From a checkpoint of a small mixture-of-experts model trained on Wikipedia.
Experts: 24 experts in each of 12 layers, 240 GELU neurons an expert, 2 picks a token, a softmax router.
Below are experts of layer 8 (counted from 0) of a mixture-of-experts language model. Rows are named router (the router's row for the expert) and show model dimensions 64-127. Each number is 500 + 25 x the weight over its row's rms, rounded and kept within 0 to 999. Numbers have three digits each.
After each expert's rows: a language model's description of what the expert responds to; "comes before" lists some tokens at least twice as common just after its tokens as in all text. This comes from a sample of Wikipedia text that the model never trained on. Tokens count by the router's weight.

# expert 9
router:545481501524508486460506497513505538513498441466505529500489505492489455499513502487515525472502488514475524540506459495492497541494527510519467486453498480528458510482533455505475500498482538
What it handles: Function words the, in, and, and possessives his, her, its, their in prose, e.g. in the family, to cardinal.
comes before: " the", " ", " first", " United", " second", " film"

# expert 7
router:483499479506488505509503482459540498498506471518486515464520499510495494529528504483552482543512506515513507493476470501500516499482508521532501432511477488528508520506512503472468538547514570
What it handles: Final word pieces ending personal and place names in lists and tables, e.g. Lere-na, Galhard-o, Botswa-na, and common first names like James, George.
comes before: ",", " |", " (", "'", ";", "i"

# expert 3
router:540547517488529523520529485547471483509484473468490466486520450525527510488469492475492504457528482497535495480539490500503509520539519514486538504542498510537470482439497490497520517516529495
What it handles: Line breaks ending sentences or paragraphs, heading markers like == and ===, and sentence-final periods and quotes before new sections.
comes before: "\n", "-", "|", " The", "==", "The"

# expert 21
router:497500480514476504487516481526507491509449481483493524530506470525496498496503497508485504466477551470486451513516448473480496510520463490444481552511501533502469492545476553517490522500529553
What it handles: Pipe separators following numbers in tables, closing parentheses and braces, percent signs and slashes after figures.
comes before: " ", "\n", " |", " —", " +", " −"

# expert 19
router:516541518468509521521502504489508500533481501471486514528482523488505502522487475525465501508484531498450480473486530537509467458513541528483496525485525471460490487512529468523521496544500470
What it handles: Digits inside numbers in statistics, tables and dates, plus counting words like two, three, several, many.
comes before: "0", " |", "9", ".", "–", "5"

# expert 5
router:512487509492517470480506481533475516523481534524502493499462488502526532519530500500518504518503504497539460536460462514552543525514462470475558502464467483523498478496529476531486521485539484
What it handles: Bare space tokens in running text and tables, mostly before a number or new word, e.g. Act 1, In 1899, | 1.
comes before: "1", "2", "3", "4", "·", "Burn"

# expert 18
router:505509462536584475543499516507459483469530464495503483459489523505502476473510547455479532499568484488510509484526514497479521522476508462503499536515525519535469492459457426455518472489477522
What it handles: Past, participle and adjective endings in narrative prose, such as confus-ed, confus-ing, impassi-ble, plus clause words like when, where.
comes before: " the", " to", " a", " that", " by", "ly"

# expert 10
router:455512518496476496515499446480482495461510498565541504481529541490505476521469465465479508464495492491509438495511505470554527490518509472456513544541498520472497488475526465467532519488505464
What it handles: Ends of nouns for occupations, nationalities and institutions, such as account-ant, mathematic-ian, University, American, member, school.
comes before: " of", "s", ",", " and", ".", " in"

# expert 2
router:486508535455515511532517474513479513494512507479505487481437510516529504513449504560501505477522482448453436491473565502494505449527492494520499493535468520459525478513493438494509507514515484
What it handles: Single digits inside years and year ranges, especially the later digits, such as 2011–20(1)4, 12(8)9, 199(6).
comes before: "0", "9", "8", "1", "7", "6"

# expert 0
router:468466497492495489511487500474489478495498548503524478489487512550473466477492492508511512474483542469523521475502503520480451475501484478466464508486505477507561504509476506457495488506534493
What it handles: Field labels and header words in infoboxes, tables and succession boxes, such as Total, Location, Time zone, Born, Preceded.
comes before: ":", " |", " of", ")", " (", "ed"

# expert 22
router:537499473498485509525479444511512487453535501539544474508482479531487491498442510520537517476510492470450454504469494452513498532494498452471509514483479513496523492465467506499518501477496487
What it handles: Nouns for competitions and creative works in sports and entertainment articles, such as season, match, race, final, film, album, series.
comes before: "s", " of", ".", ",", " in", "ing"

# expert 23
router:494496467515521467485496497510467532541516466504500500523521522487520461525475521540470475530505475504522488495571474504453496501474540499499531471544495483538496494483476471533522468476493509
What it handles: Commas, and, a, and verbs was, is, became, been in biographical prose, plus degree words like most, particularly.
comes before: " a", " and", " the", " as", " an", " but"

# expert 17
router:520488511499534492496535477485494488512487537545484517552467515489494513491532484519517544538504533485518506512452533491492493486539476531430505470473469513512471499473506556533462493458550470
What it handles: Space tokens after table pipes or semicolons before figures, plus currency and sign symbols like $, £, −, +, and dashes in scores.
comes before: "1", "2", "3", "4", "5", "6"

# expert 16
router:486517483481496460486526473538510508554511482472532487504532437502499490466511489483485500484514490479457509520503474476490485500512531485474494511529540515467528475513521507487507494490502493
What it handles: Subject pronouns and relative words in running prose (he, they, it, who), plus plural or possessive s endings and apostrophes.
comes before: " was", "s", " is", " were", " of", " are"

# expert 4
router:485523501444476497543535491480505544549491483491458463526500488513516509475482496542507509508494503509470505539498572530487509473499489535464486465478466518478508480498494508506490506495506497
What it handles: Digits inside long identifiers, reference numbers and large figures, plus LaTeX symbols like \, {, _, $ in math markup.
comes before: "0", " |", "5", "}", "3", "4"

# expert 20
router:523482513487559497511508547500490467481516450526503478464494529495523500502513473459497531483547481483497507511530459520525504541532514488548470523477480531509543490520502514519478484518462526
What it handles: Prepositions introducing phrases in running text, such as of, on, at, from, over, during, between, and quantity words like approximately.
comes before: " the", " a", " his", " to", " its", " this"

# expert 8
router:449516526519470499466498509503477496506523502510528526496489458507503478478495502463538458486485505493539504451505531462499487478501500526488501468469501518532520506524492514505469500473472516
What it handles: Opening parentheses, abbreviation periods, and degree or minute marks after numbers or names, as in U.S.C., c. 1877, Population (2010).
comes before: ")", "1", "″", "°", "2", "born"